config.yaml
n_layer: 8
balance_loss: 0.000164
tie_embeddings: true
lr: 0.00179
decay_shape: "linear"
doc_mask: true
Below are experts of layer 5 (counted from 0) of a mixture-of-experts language model. Rows are named router (the router's row for the expert), gate (a neuron's input weights, with its number), up (a neuron's input weights, with its number) and show model dimensions 320-479. Each number is 128 + 24 x the weight over its row's rms, rounded and kept within 0 to 255.
Before each expert's rows: "mostly gets" lists some tokens that are sent to it at least half of the time. This comes from a sample of Wikipedia text that the model never trained on.

# expert 1
mostly gets: " in", " In", "In", " during", " October", " November"
router [134 136 107 102 167 135  96  90 118 112 103  93 109 146 133 121 110 126 132 131 134  98  92 158 120 121 137 159 114  73 147 104 145 127 153 114  99 121 133 151 135 171 135 139 132  95 121 142 117 111 125 149 130  85 128 115 138 131 167 136 153 100 139 144 119 168  79  78 127 176 102  84 114 143 135 124 116 123 136 168 161 131 131 101  93 143 122 153 125 103 156 192 156 104 151 122 146 143 106 128 112 112 147 161 112 168 130 164 140 146 116 135 158 154 100 100 100 157 121 108 117 130 120 161 116 116 151 115 148 148 117 167 123 124 135 145 145 145  72 141 183 102 119 137 131 148  79 119 150  80 149 143  88 160 114 108  95 127 168 147]
gate0 [122 149 111 127 112 119 148 127  96 115 136 138 140 119 148 118 134 155 122 115 115 118 154 126 123 104 111 120 117 156 108 107 124 121 132 173 108 118  88 112 112 184 103 128 126 126 192 109 116 137 112  88 188 100 126 122 110 131 145 114 100 101 143 115 107 119  70 119 143 118 129 137 126  97 117 146 121 119 120 114  93 130 193 145 131 131 111  94 118 102 152 135 125 117 138 134  91 108 158 126 131  94 154 152 129 167 116 131 124 124 104 126 136 151 102 136  91 142 163 123 128 111 148 132 140 123 112 157 131 133 103 116 115 107 124 128 120 186 132  98 102  69 148 139 105 116 115  98 125 142  73 124 127 100 153 154  87 113 165  93]
up0 [137  93  93 155 113 164 108  89 142 112 134 118 133 147 127 157 152 163 138 131 123 134 147 127 168 121 123 135 119 105 120 144  95 191 106 144 132 101 120 136 119  98  52 138 154 142 101 142 119  93 169 147 133 126 139 127  93 134 184 147 167 133 127 114 112 107 137 135 106 122 108 148 162 146 104 114 157 134 125 117 131 144 166 136 135 134 115  87  99 137 105 147 140 158  93 143 182 157  86 101  97 119 121 146 118 142 105  86  85 127 157 105 131 104 152 113  76 172 119 159 117 113 109 137 158 121 142 170 117 108 127 117 137 138 127 136 111 119 134 129 129 175 146 141 119 125 130 167 138 179 138 136 151 168 143 179 154 112 170 124]
gate1 [126 143 131 163 205 150 110 150 139 126 105 142 138 136 139 109 123 142 162 164  93 111 118 107  92 144 109 117 167 120  92  98 103 120 123 105 114 117 118 135 139 151 104 161 138 115 111 171 134  90 143 157 115 154 144 125 141 112  78 137 122 122  73 133 101 132 108 122 136 140 143 164 145 110 122  85 146  85 148 126 123 109 156 121 131 133 102 120 141 180 156 144 114 146 119 116 143 136  99 146 137 136 136 124 143  95 109 100  99 120 107 147 137  98 129 128 114 129  81  88 128 130 106 124 135 118 144 126  82 122 168 143 147 166 106 163 140 128 152 144 132 175 150 170 134  98 112  79 150 114  89  97 129 178  99 156  60 100 129 134]
up1 [156 125 118 155 198 133 139 159 128 112 143 131 117 121 165  81 126 148 184 147 129 101 131 124 110 132 115 125  86 130 132 165 128 117 150 119 143 111 106 147 105 152 108 145 142 114  77 163 142 166 167 178  86 144 173 118 131 112  92 145 129 111 144 147 155 138 115 102 119 135 111 154 146 119 141 106 128  77  94 123 141  87 147 130  94 145 173 104 114 164 152  82 140 137 137 114 131 148 135 125 159 134  88  86 147 128 155 107 127  95 156 148 143 116 113 104 108 114 106 114 113 157 134 133 116 138  73 100 112  90 166 158 175 128 110 143 116 119 128 145 153 166 119 150 136 100 108  73 143  87  78 134 162 123 140 181 141 151 150 114]
gate2 [145 127 102 105 132  90  80 117 171 128 131 172 133  54 117 113 129 160 117 182 108 149 132 134 132 134 108 124 128  80 146 131 112 150 102  77 164 129 137 140  95 143  92 121 110 117  95 105 135 125 112 165 155 116 148 107 118 127  89 142  98 149 121 157 100 123 150 113 111 107 101 104 131 102 150 110 125 127 104 159 115 125 132 138 108 162 104 151 128 160 141 149 160 154 141 119  98 105  88 107 150 124 159  94 147 158 150  92 137  99 176 120 111 116 134 109  93 125 111 115 107 166 154 126 125 110 147 129 107 115  86 108 118 114 175 187 123 141 186 128 120  99 131 109 130 104 135 154 136 107 131  95 120 114 112 147 145 141 133 145]
up2 [139 114  99 133 145 115 115  71 110 162  61 121 170 173 130 145 149 162 150 120 115 143 134  95 143 119 128 104 112  96 103 137  75 145 114 119 118 128 109 132 144 125 133 114 169 121 102 147  85 119 107 107 157 161  90 129 158 149 126 124 143 139 136 144 129 108 127 154 115 136 147 142 151 101 135 114 131 118 179 124 127 139 135 145 126  99 127 105 155 121 131  74 140 151 174 144 116 111 164 134 126 158 132 138 125 161 130 149 137 115  97 143 127 106 106 118 145 120 132 130 107 122 188  91 128  98 139 151 113 133  90 142 144 129 135  98 144 121  82 194 166  73 151 166 164 145 123 144  97 175 117 132 103 156 142 135 163 117 112 152]
gate3 [147 160  88 113 133 111 174 168  81 163  83 105  66 175 132 112 188 156  91 155 106 138 103 169 113 166 101  92 124 135 113 134 122 130 144 134 170 123 111  96 122 153 146 129 141 127 139  95  98 140 143 114 155 130 154 142 173 137 105  94  95  98 132 134 113 123  82 106 121  98 124  85 141 116 152 107 109 130 143 128 130 135 130 144 139 135  78 160  95 114 136 153 114 155 113 145 136 117 143 146 126 166  94 159 133 134 137 112 151 123 107 137 131 120 146 146 164 158 114  93 119 167  94  93  76  99 122  76 100 127 127 100 121 159 134  98 177  92 142 128 113 155 117 114 132 118  88 120 116 131 135 117 157 128 102 106 144 136 135 139]
up3 [133 123  94 113 116 141 180 137 108 155  90 129 102 132 114 129 157 152 139 150 142 144 118 143 128 138  99 133 140 135 123  93 135 140 144 152 177 122 126  69 116 136 135 140 170 101 144 109 139 139 168 126 121 147 146 163 182 123 144 122 103 113 159 119 116 123  88 122 110 129 103  97 122 154 122 101 120 118 129 120 139 118 104 150 120 100 114 131 148 106 136 124 142 151 112 142 120 140 187 154 102 173 153 121 142 154 107 110 124 176 121 173 114 126 137 121 166 141  74 149 114 145 130 108  80 151 127 120 126 112 117 152 173 166 142 117 137 119 152 113 125 133 110  95 141 129 111 135 127 117 106 131 119  80 121 108 111 130 139 133]
gate4 [149 185 116 136  96 130 164 146 135 134 108 173 118 118 149 123 103  98 133 125  97 135 122 117 101 139 164 153 194  86 111 180 159 152 140 116 126  76 121 148 159  95 177 112 140 126 134 101 123 128 150 122 125 155 155 136 132 168  99 145 121 142 106 139 104 170  97 140 136 165 136 138 120 146 128 144 135 153  98 139 121 133 134 111 116 133 127 132 146 143 146 158 115 101 141  82 137 108 126 118 133 123 112 103 115 149 149 137 130 130 124 165  58 159 164 102 121 105 136 139 125 122 115  99  86 126 106 114 147  93 146 150 172 131 174 177 108 120 148 157 103 169 139 119  72 167 147 129 170 148 160  92 124 133 133 134 121  65 116 106]
up4 [ 91 145 151 124 133 166 138 140 123  74  81 152 161  87 114  93 138 147 106 172 138 105 131 118 102 161 135 127 152 138 154 146 114  89 139 149 118 130 158 131 184 133 123 140 101 118 162 117 130 161 120 161 137 139 128 133 140 153 153 142 134 116 146 139 159 124 104 143 120 120 108 168 175 169 166 137 110 124 122 120 137  95 142 160  92 107 118 116  75  89 105 156 146 148 149 137 133 171 147  95 110 144 109 116 169 127 139  95 116 146 158 127 129 127 143 104 130 122 106 118 153 158 104 163 103 123 127 109 142 124 167 143 158 131 155 123 153 163 138 104 168 135 165 179 131 126 144 127 138 164 124 146 129 102 132 130 144 134  95 149]
gate5 [108 140  91 149 136 153  75 137 149 122 149 157 110 109 156 182 122 165 147 145 110 191 129 172 141  94 114 126 144 105 122 109  76 127 135 156 146 143 114 103 114 155 133 135 123  90 133 134 144 124 105 112 118 110 129 143 140 139 126 159 145 167 154 130 192 132  78 140  99 129 114 173 123 179 147 126 112 124 153 138 167 120 126 100 111 166 147 133 151 153  99 116 155 159 144 106  92 140 126 136 132 128  87 114 169  60 150 134 114  93 124 140 132 132 115 107 152 117 119 117 143  96 104 101 107 181 102 136  95  49 135 133 151 123 115 134 104 115 121 114 194 164 128 158 153 165 146 117 115 134 104 147 109 145 113 128 114 160 114 119]
up5 [102 156  88 143 145 165 150 136  94 121 112 130 123 157 109  89 147 110 101 124 126 154 142  78 124  89  94 125 137 134 127 104 125 117 124 155  90 155 107  95 136  75 134 121 132 154 148  83 176 128 128 146 135 118 103 127 154 175 125 149 149 109 132 152 165 151  87 126 156 159 102 119 141 119 128 165 131 118 130  99 131 138 165  90 143 133 165  97 157 154  83 142 167 154 156 137 143 105 154 150 143 131 119 103 107 110 128 132 143 133 142 118 149 159 108 168 124 121 156 120 101 164 159 150  89 103 144 118 122 106 109 109 127 125 107 143  91 100 124 134 130 147 125 115 125 132 100 113 187 124  94 112 149 137 117 118 124 158 102  98]
gate6 [156 135 102 118 150 116 105 142 126 124 150 137  70  85 127 127 133  94 124 140 134 137 128 159 115 125 132  58 132 113 204 126 153  83 185 189 132 112 103 110 130 120 175 150 117 169 122 150  89 148 158 123 103  74 156 159 120 152 142 132 106 142  85 132 135 175 120 164 122 162 128 113 110 143 106 114 166 124 149 126 129 119 100 157 154 103  93 142 143 128  91 142  96 164 100 107 109 144 146 133 147 144 153 162 133 137 126 125 136 170 150 140 159 150 127 108  79 154 151 133 122 120 103  84 102  98 146 149 164 164 104 103 105 176 127 151 136 157  90 118 144 113 117 112 155  84 137  86 116  95  98 153 105 126 102 158 143 117 141 142]
up6 [103  97 150 137  97 169 133 149 136 153  87 144 130 160 133  86 128 141 142 179 141  75  95 136 136 149 138 155 152 126  87 144 100 137  83 107  91 150 149 144 121 140 116 109 173  91  96 118 161  83 128 161 175 154 141 104 123 117 136 124  99 104 200 155 181 125 100 137 154 136 166 110 130 119 124 152 119 106 113 147 109 129 176  82 153  80 122 142 112 132 142 130 111 144 143 135 146  88 120 144 104 134 138 117  98 164 116  90 141  65  93 124 115 122 120 131 110 107  80 137 163 120 117 139 154 127 154  99  82 108 116 197 172 145 144 115 143 145 127  93 111 139 141 126 114 117 119 170 148 151 131  88 134 109  96  78 112 111 148 106]
gate7 [127 120 105  82 145 119 122 115 111  84 137 124 119 129 152 107 105 172  87 148 136 128  74 136 140 154  92 122 125 135 124 154 139 128 131 139 138 135 150 166 130 102  90 101 174 126 134 157 111 169 106 114 102 121 134 143 132 120 134 108  96 166 114 115 163 174 103 134 139 131 130 124 150 131 116 128 103 135 126 109 160 118 149 132  98 125  89 126 100 121 137 162 118 130 139 107 113 143 163 133 125 127 133 151 128 106 147 133  82 102  90 101 132 114 115 145 138 186 131 143 153 112 131 107 112 134  99 124 101 119 103 139 116 163 154 140 105 125 154 108 138 150 112 142 174  72 122  71 138 143 102 146 151 111 117  99 135 128 132 114]
up7 [128 136  97 118 132 123 114 148 164 177 155 125 101 146 127 124 114 123  97 123 111 108 106 116 132 142  97  84 108 133  87 142 134 105 153 143 130 109 142  94 149 153 118 134 111 148 123 174 124 162 100 129 115 106 112 102 134 138 132 130 143 157 150 111 149 175 100  94 111 123 144 195 105 128  90 133 113 155  84 133 125 108 184 125 119 147  88 113 126 121 146 104 122 122 159 154 173 105 136 125 126 153 153 116 146 119 101 188 157 150  67 100 125 123 153 125 129 125 175 131 144 141 153 146  95 105 106 120 133 114 158  98 133 145 144 128 101 130 127  82 153 121 150 153  92 119 134 145 122 131 126 151 153  85 114  87 157 161 130  94]
gate8 [158 178 122  82 201 160 102 118 140 174 126 119 125  70 115 110  74 171 132  92 146 128 124 116 122  73 131 115  97 131 135 162 121 152 159  95 137 101 141 141 152 162 142 140 146 116 138 127 116 143 112 181  69 129 117  96 128  75 124 120 113 166 118 117 105 157 161 103 154 112 123 178 161 130  88 118 118 112 137 136 127 137  97 158 123 120 109 133 181 139 126 134 107 161 131 118 111  99 140 128 120 119 112 144 132 120 156  99  90  90 127 122 123 114 116 116 151 138 109  61 124 134 149 112 130 146  93 170 121 131 137 148 163 170 119 163 107 112 161 125 149 149 174 162 137 169 139 121 127 136 120 146 123 132 129 113 125 129 139  91]
up8 [131 156 118 145 121 147 141 102 156 156  89 131  96 113 117 120 121 133 119  81 124 156 101 142  98 119 153 146 152 121 178 135 137 155 141 156 138 151 115 164 114 176 149 113 119 131  97 125 165 137 143 149 104 135 118 114 170 100 110 121 134 155 149  74 108 121 119 135 103 122 135 127 145 167  77 123 169 100 150 112 140 136 133 156 147 113 117 123 149 133 120 161 147 123 127 139 101 125 148 113 104 175 101 139 101 184 144 175 133 143 169 125  73 118  99 106 126 143 142 135 100 141 144  66 112 148  74 146 123 142  88 115 166 127 174  81 141 120 105 115 139 136 138 109 126 153 157  92 132 118 142 142 127 128 185 159 156 146 120 168]
gate9 [127 124 135 155 172 134 166 116  61 127 102 105 114 123 120 103 131 135 122 133 110 118 129 122 138 129 155 101 137 134 128  99  98 189 114 197 133 133 156 134 129  98 107 137  94 132  67 146 134 123 134 132 149 149 167  96  94  80 129 143 111 115 119 138  91 118 104  94 106  66 147 128 115  94 144 137  94 137 113 123 142 133 150 117 129 168 117  68 140 108 114 135 137 115  92 129 210 107 115 130  90 117 136 113  83 131 178 110 183  87 107 113  93 156  85 145 170 166 123 136 141 178 121 125 156 108 159 102 135 150  76 124 102 166 146 170 104 102 122 110 117 140 105 139 117  78 134 121 133 109  95 117 140  97 166 130 122 102 121 129]
up9 [131 136 158 148 149 143 124 119  89 114 112 134 123 156 137  97 110 142 110 121  92 120 115 132 101 178 136  94  80 144 151 104 110 146 140 152 140 111 149 151 132 100 125 132 130 155  87 128 139 120 159 159 136 115 151  98 101 112 115 141 126 132 116 103 158 122  69 119 138  97  93 139 103 136 103  98 115 105 146 112 149 130 165 127 104 196 142  93 160 108 133 150 132 111 143 124 173 129 112 154  90 107  85 130 116 108 161 118 108 130 128 123 100 136 124 123 168 145 118 105 141 177  95 155 135 141 148 150 136 117 155 142 132 138 128 162  96 102  86  77 141 134 147 114 172 122 117 124 101 147 108 135 140 126 129 140 168 146 128 162]
gate10 [161 107 121 118  76 135 125 101 111 111  89 115 124 133 116  89 114  92 110 149 125 140 157 115 132 150 148 137  89 145 143 113 127 113 137 170 106 144 113 186  67 127 144 128 119 110 176 156 108 127 146 114 120 183 127 113 127 171  80 108 122  87 147 139 135  95 174 163 121  96 144 112 158 156 118 117 145 158 130 116 137  79 168 122 117 139 163  91 132  88 104 115 134 188  90 168 153 198  93  88  80 157 156 129 118 109 127 123 151 102 140 184 143 107 121 140 126 118 149 151 120 154 118 125 126 118 101 130  98 125 151 159 107 100 144  96 119 139 125 120 151  95 115 131 130 138 133 146 169 177 110 136 111 144 114 136 169  86 133 109]
up10 [127 103  91 116  96 137 136 121  94 121 137 133 123 127 100 115 104 146 155 150 136 142 147 126 137 130 173 134 126 105 133 104 134 102  79 112  92 107 119 173 117 166 110  98 150 152 184 129 115  97  61 111 122 141 137 108 124 127 148 126 105 152 153 131 163 121 132 107 105 124 144 129 123 144 125 152 100 145 137 102 124 124 141 161 111 109 130 125 145  91 162 134  97 149  89 133 109 138 163  92 141 149 123 123 121 190 126 113 116 137  99 152 120 152 100 145 116 114 104 161 142 130 155 145  89 136 144 137 135 146 139 123 155 134 155 131  86 131 127 131 141  95 147 149 163 135  94 151 100 189 138 164 105 147 140  66 168 110 140 107]
gate11 [125 136 128 103 144 177  97 199 114 112 141 120  72 109 119 131 155 117  95 116 125 103 109 114 147 136 137 103 120 155 173 180 119 108 109 108 163 134 149 132  96 114 126  93 104 150  86 104 137 147  90 119  95 140 124 120 140 122 100 138 134 114 119 100 161 135 130 116 144 100 122 128 103 117 119 116 120 142 172 131 106 114 104 106 132 134 164 128  79 157 111 149  77 157 157 157 117  98 130  99 130 160 158 135 154 119 159  98 127 102 138 113 134 136 120 121 157 164 121 110 137  75 100 151 150 165 137 135 108 127 121 126 110 138 137 136 142 136  79 135 103 146 150 138 127 127 112  82  75 135  79 123 127 159 105  91 128 177 132 145]
up11 [ 98 141 138 122 121 165 110 134 164 118 150 137 143 127 140  96 109 128 150 125 134 166 123 100  98 126 136 113 123 103  94 123 103 117 151 154  73 115 130 150 128 114 117 135 119 124 145 102 113 107 121  94 159  93  85 120 103 164 129 117  96 142 121 123 112 136 134 105 156 153 166 137 120 144 136 133 142 106 122 145 165 124 153 137 144 171 106 113 137 120 133 101 111 136 135 132 128 139 126  75 155  83  79 122 136 100 188 114 107 135 170 134  97 108 180  95 146 111 158  76 135 142 152 133 123  94 110 125 156 107 149 120 140 160 124 110 148 120 154  67 155 127 106 106 153 141 131 167 146 139 150 113 147 130 125 123 197 135 145 125]
gate12 [141 139 145 169 105 111 125 155 142 101 121 164  85 102 106 151 141 102 119 104 135 183 111 112 136 160  76 140 139  81 134 103 115 104 146 163  85 156 135 114 131 168 100 170 151 134 138 140 105 119 121 161 117 156 103 105 152 152 107 148  91  93 110 126 164  97 119 124 166 138 143  91 100 115  87 153 136 107 108 134 159 128 138 121 131 128 123 119 138 156 184 115 135 129 135  78 156 150 113  67 129 122 123  87 124 116 114  83 126 134 157 111 161 158 104 146 122 173 146  86 127  98 133 109 103 101  77 126 143 142  87 119 140 161 183 124 130 124 177 155 116 130 109 102 160 131 125 180 115 119 151  86 142 147 123 121 143 109 122 154]
up12 [114 109 102 103 146 156 144 145  89 143 110 121 134 157 132 130 147 121 104 176  87  86 146 166 151  90 153 155 110 147 132 134 115 109 106 127 148  98 154 142 135 120 172  75 103  93 148 115  97 105 129 112 112 107 147 114 106 107 116 122 122 153 158 175  93 145 137 144  98  72 152 137 109 129 153 129 127 137 172 151 100 104 134 121 138 152 143 143 138 117 114 118  95 134 115 170 130 164 165 165 134 103 136 160 112 113 129 145 105 102 143 130 106 110 138 125 163  90 129 131  86 143 134 130 157 114 133 139 126  99 100 131 145 101  81 113 124  83 129 101  82 108 156 121 115 150 127 109 152 128  89 155 128 127 135 140 115 155 108 114]
gate13 [141 162 145  97 116  83 130  86 131 164 110 104 149 114 134 150 117 109 138 150 154 120 121 126 105 207 126 151 127 148 138 105 122 108 118  81 131 128 163 114 113 116 114 125 193 149 115 171  84 160 103 101 127 107 136  92 114 147 132 120 147 128 183 129 141  98  96  80 120 146 154 101 125 127 113  98  90 116 173 169 117 129 146 109 104 131 157  98 120 102 117 131 139  95 120 142 135 128 144 147 142 133 139 143 144 142 149 147 123 105 112 119 131 133 158 146 156 130 115 138 118 138  99 132 140 107 108 115  89 104 130 155 144 130 107 158  99 120 131 170 154 176 145 146 125 152 153 126 158 132 163 125 124 101 148 105 124 156 125 129]
up13 [135 135  94 138 142 132  96 100 146 154 129 139 115 126 162 167 129 128 127 108 140 146 131 139 140 129 144  97 161 111 125 121 119 130 157 150 128 114  92 102 169 120  62 140 145 105  96 104 137  92 117 130 127 122 140  92 118 124 137 158  98 111 135  87 151 140  67 123 133 133 116 136 146  95 138 146 149 122 130 105 125 168 149 104 166 112 166 125  98 134 143 145 119 132 113 142 172 125 185 121 113 112 118 157 150 128 127 122 159 138 116 124  98 106  92 104 143  88 131 107 148 135 128 128 111 150 150 110 125  91 118 144 117 136 173  94 144 138  94 176 148 143 112  99 136 136 127 115  91 164 139 153 110 184 145 171 123 155 129 139]
gate14 [157 156  78 160 152 138 145 157 166 109 155  91 142 107 101 143 109 136 145 109 110  78 136 134 175 180 113 151 136 136 149 126 156 139 140 132 103  84 132 127 135 107 115 147 128 170 111 151 107 139 141 142 137 139 116 133  99 147 171 127 175 106 102  92 130 110 131 101 133  91 159 102 129  98 130 114 123 140 123 182 131 149  95 153 140 127 141 116 145 115 123 177 141 147 136 132 160  66 108 127 165 127 131 134 148  87  92 121 148 142 136 155 175 161 147 135 155 139 156  81  97 126 111 124 138 101 168 120 115 121  91 114 161 125 169 146 141 149 152 123 156 117 105 100 162 100 141 116 115 100 119 147 155 143 203 114 112 122 133 134]
up14 [ 98  83 106 106 139 120 134 115 100 172 128 132 163 117 147 144 126  98 109 119 133 151 156 121 128 116  91 132  96 111 129 135 148 103  86 113 161 149 135 127 131  92 121 133  97 133 145  89 136 115 190 133 141 157 139 140 144 150 127  97 129 104  92 154 108 119 105 158 127 163 139 133 107 134 105 141 106 148 147 147  97 109 114 205  87  91 121 108  98 170 122  87 131  92 153 130 159 144 147 121 125 119 107  94 123  92 127 158 113 128 141 154 101  81 105  94 128 119  86 138 140  88 123 111  91 144 118 175 151  99 128 131 123 149  78 132 112 132 122 128 133 122 137 168 132 166 119 139 150 144 105 140 120 112 115 123 160 150  78 130]
gate15 [115 128 124 118 110  71 162 124 106 120 119 150  70 124 146 110 109 186 187 133 118 119 124 120 108 172 167 134 190 104 171  81 153 165 156 104 121 154 128 148  84 132 106 146 115 132  69 150 141 125 120 133 138 136 130 134 128  76 169 140  92 107 110 116 121 110 131  85 139  95 148 105 123 145 145  95 134 129 127 173 147 141 125 109 130 132 138 143 171  89 113 149 113 120 133 127 164 113 134 105 157 101  92 130 128 109 121 151 146 133 141 129 139 127 142 166 148 113 133 153 127 130 147 101 105  98 131 137 144 139 123 182 156 122 193 135 124 160 138 150 158 137 141 171  73 137 110 109 148  94 120 119 119 133 151 179 155 131 121 159]
up15 [117  83 159 119 105 124 122 156 138 138 166 117 134 144 115 112 122 135 108 143 133 123 131 145 155 131 114 114 170 100 127 112 123 115 135 108 106 122 131 108 121 113  99 171 101 118 123 129 114  95 116 143 105  88 135 137 128 101 110 125  97 129 107 170 137 111 150 109 153 179 133 105 156 137 138 156 131 126 125 109 154 136 125 149 179 128 133  80 164 131 130  90 152  93 151  70 163  99 137 134  93 155 109 169 150 149 102 107 151 110  68 141 170 141 133 121 134 107 151 156 129  80  80 108 150 169 137 106 125 140 108 163 131 153 174 121 143 134 153 102 140 128 112  91 149 136  94 147 136  89 140 130 113 110 112  98 153 177 154 109]
gate16 [ 98 126 102  84 131 151 112  99  96 127 114 138 144 110 140 136  97 121 122 161 126 135  73 148 119 125 143 142 153 162 105 154 125 114 156 150 144 141 140 123 151 139 144 159 135 140 161 118 180 139 105 136 150 114 110 138  95 132 109  79  75 171  98 151 134 109 156  84 125 110 144 143 121 168 121 136 118 120  85 160 117 142 153 140 171 121 130 114  97  92 109 133 103 125 112 105 104  62 136 103 156 165 103 107 143 152 147  86 103 147 140 115 135  86 154 118 135 139 165 124 137  91 111 110 124 120 139 143 132 161  78 117 128 132 123 137 122 156 154 142 126  86 155 167 117 145 168 131 121  69 113 145 113 156 143 159 115 160 103 143]
up16 [119  77 135 104 162 163 110 138 138 113 123 100 125 132 161 116 119 134 154 124 158 131 106 150 130 151 123 135 116 159  99 133 113 108 137 145 117 174 155 154 148 149  96 114  80  92 154 140  97 158 173 137 115 102 123 124 160 104 103 119 115 127 128 168 144 123 135 107 150 163 148 161 122 130 154 141  47 145 129 113 104 109 119  50  76 153 109 133 155 127 172 116 127  48  94 131 100 128 125 142 157 141 145 156  96 151 133  94 135  58  97 139 164 141  65 122 120 112 132 174 134  88 116 181 160 126 139 111  98 130 102 135 136 101  83 145 112 161 117 187 129 163  93 105 171 102 112 115 120 109 147 145 130 175 120 142 174 127 155 152]
gate17 [128 115 139 117  97 169 145 108 126 119 100 152 145 129 127 109 121  83 115 131 188 144 124 149  84 122  96 157 117 140  97 136 179 137  95 108 147  88 134 121 158 159 180 108 148 123 124 101 119 166 139 169 139 111  86 153  66 140 146 132  79 137 141 120 128  97 102  89 140 106 102 117 119 158 157 146 118 109 155 144 117 139  93 157 184 159 126 145 142 119 128 139 133 135 158 141 145 141 150 135 135 152 104 143 177 170 157 167 133 148 145 121 158 115 109 108 113 134  94 108 141 132 142 170 133 130 147 145 117 107 133 138 148 164 135 169 113 125  91 126 134 110 131 130 111 116 160 111 125 157 128  82 125 114 176 129 135 140 142 140]
up17 [142 159 166 146 140 154 153  73 170 127 114 162 108 135 115 143 109 115 122 135 127 104 148 155 115 113  82 121 118 181  89 136 149 128 130 107 136 113 119 143 145 149 133 149 141 163 125  91 133 101 126 137  77 137  99 147  86 133 189  96 123  76  84 127 109 163  89 108 130  89 128 133 141 138 131  96  95 124 127 137 172 153  96 140 119 149 142 116 129 115 134  91 170 163 114 128 150 104 121 152 109 133 132 148  94 132 177 129 140 140 124 144 125 145 122 118 133 123 129 127 163 122 142  99 151 133 154 128 121  87 156 181 111 129 152 143 114 139 145 101 176 122 115 125 111 104 129 129 148 159 116 105 114  94 132 141 109  88 172 133]
gate18 [146 118 153 146 125 114 144 114 124 157 136 174 134 110 115 114 112 151 153 142 164  87 127  62 109 111  96  96 132 112 151 147  94 118 147 167 146 103 150 192 154 170 150 161  78 123 125 163 157 174 148 133  89  93 126 147  98 157 147 146 101 141 125 117 119 118 122 126 139 158  93 130 137 124 125 153 160 144 156 167 165 109 154 153 153 102 139 128 122 107 122 122 145 127 110 134 142 125  94 167 107 139 146 153 102 110 113 140 127 181 157 113  69 127 121 121 141 110 117 138 123  79  95  87 174 158 124 127 110 113 121 111  96 157 145 101 132 105 139 108 142  80 125 142 106 110 124  96 140 134 117 115 119  86  85 115 130 135 123 131]
up18 [148 107 138 128 114  97  80 120 112 126 127 111  82 108 136 128 120 119 142 121  76  90 115 122 131 135  99 221 121 114 151 122 111 123 102 106 118 155 138 110 134 120 105 156 121 134 159  97 100 108 122  87 154 124 107  96 124 123 115 117 133 127 100 129 118 113 148 122 156 114 173  98 112 125 138 112 160 126 128 107 140  73 138  74 140  87 182 112 141 166 134  91 140 139 141 117  99 141  98 137 112 105 103 116 124 164 167 129 118  94 134 167 105 153 106 156 118 120 142 107 133  89 101 120 122 159 122 151  88 138 162 111 117 119 112  81 160 149 109 144 117 160 114 159  94 110 149 158 136 137 177 118 164 112 138 121 142  83 119  87]
gate19 [112 170  98 103 113 112  88 114 105 138 114 141 111 114 132  94 133 100 110 131 136 143 111  91 124 132 118  90 120 144 150 121 109 129 164 137 168 131 147 148 133 142 149  76  99 147 108 176 177  95 114 163  93  97 153 123 119 135 115 132 158  93 169 154 100  94 118  97 104 151 163  89 146 121 127 164 112  81 178 139 177 132 121 107 135 152 131 149 115  88 145 138 145 129 100 142 112 120 112 138 117 158 146 155 124 168 122 131 116 137 116 153 131 118 141 126 100 171 146 108 117  86 101 125 164 106  93 142  92  99 137 120 118 164  94 121 116 145 119 119 153 139 148 127 122 153  92 139 128  69  93 132 126 126 104 115 123  94  99 132]
up19 [117 104 127 205 111 158 124 192 142 154 124 117 136 139 105 162 126 119 135 130  98 137 126 129 106  77  92 145 157 136 139 130 172 116 117 127  95 148 145 110 115 123 149 145 132 117 126  82 111 113 122 126 109 149 138 124 167  95 118 104 131 132  89 131 127 108 162 129 175 115  73 156 145 155  96 141 115 132 116  96  67 135 117 142 110 119 127 132 125 127 129  83  91 132 195 135 154 133 120  95 114  89 107 116 158 144 116 113 117 124 103 165  98 162 105 146 125  96  94 171 123 132 117 145 122 151 121 124 167 120 121 161 138 126 132 127 155 132 104 130 134 173 124 107 134 123 135 147 131 119 156 130 175 128 141 139 123 154 132 126]
gate20 [160  98 142 131 138 130 167 135 122 111 121 156 135  62 145 131 125  98  76  82 122 140 102 145 135 141 133 131 148 104 167 123  77 147 135 134 128  99  66 143 132  95 167 110 119 126  88 172 174 112 122 135 153 101 136  94  86 141 115 141 134 109 143 128 140 144 191 119 128  68 130 153 161  91 105 115 134 141 114 108 113 140 142 139  67 128 111 125 119 156  99 140 118 139 115 132 111 171 115 101 107  86 152 106 107  90 132 154 123 128 131 139 112 153 171 107 121 116 111 152 159  86 146 121 144 102 126 102 148 117 154 142 134 132 119  87 143 106  79 145 167 182 102 157  91 164 135 142 102 157 157 138  91 146 116 167 115 101 106 121]
up20 [134 132 118 132 127 115 122 142 135 114 101 114 157 138  98 138 133 157 128 129 125  98 178 153  99  78 116 140 127 129 118 167 156 115 118 135  90 111 165 116 148 117 117 125 152 103 163 115 119 134 164 116 109 128 175 142 153 120 130 111 127 127 130 120 140 142 116 132 137 145  90  92  98 135 128 139 108 148 122 131 108 130  99  90 139  83 149 110 141 109 156 100 147 151 132  88 143  65 142 159 126 113 140 121 134  97 136 115 129 133 179 173 140  87  92 151 105 132 147 132 128 128 130 140 103 109 102  85 114 124 134 136 126 107 164 176 148  87 131 120 123 104 156 103 145 148 129 155 159 102 154  96 127 131 148 101 136 162 114 135]
gate21 [ 80  90 123 116 132 135 135 123 121 139 106 133 157 143 151 102  95 146 161 112 114 130 118 160 135 121 135 131 142 101 127 128 116 114 109 141 119 104 142 165 116 114 157 121 111 107 129  90 102 134 112 125 138 128 150 157 144 111 139 120  86 123 128 185 138 157 123 137 148 171 135 139 135  70 171 113 156 180 150 138 116 135 105 122 138 106 142 125 138  93 150  89 152 111 145 113 126 122 146 100 127 127 120 122 145 157  96 118  73 135 149 172 129 152  70 105 161 104  87 131 130 115 117 162 124 148 130 107 120 116 118 146 120 112 122  92 104 151  96 128 110 116 153 141 100 125 142 152 149 124  99 177 117 109 162  90 151 146 123 187]
up21 [125  96  86 129 111 138 112 123 147 140 100 130 104 109 148 116  81 127 122 106 164 153 120 104 133 129 149 122 117 112 115 127 139 142  77 120 125 107 152 156 109 140 133 103 111 125 147 111 116 109 138 105 151 150 119 142 113 100 128 141  67  98 135 108 125 143 125 126 144 140 134 142 129  94 138 122 169 151 130 106 127 111 119 145  88  67 148 127 128 118 146 110 104 112 147 115 119 136 134  91 120  97 152 120 124  94 160 117 103 137 124 158 130 144 110 137 148 120 111 126  88  99 124 158 119 120 128  59 175 162 159 146 128 171 129 110 139 152 106 139 103 148 105 112 150 138  95 124 152 128 118 204 142 120 147 119 197 142 154 145]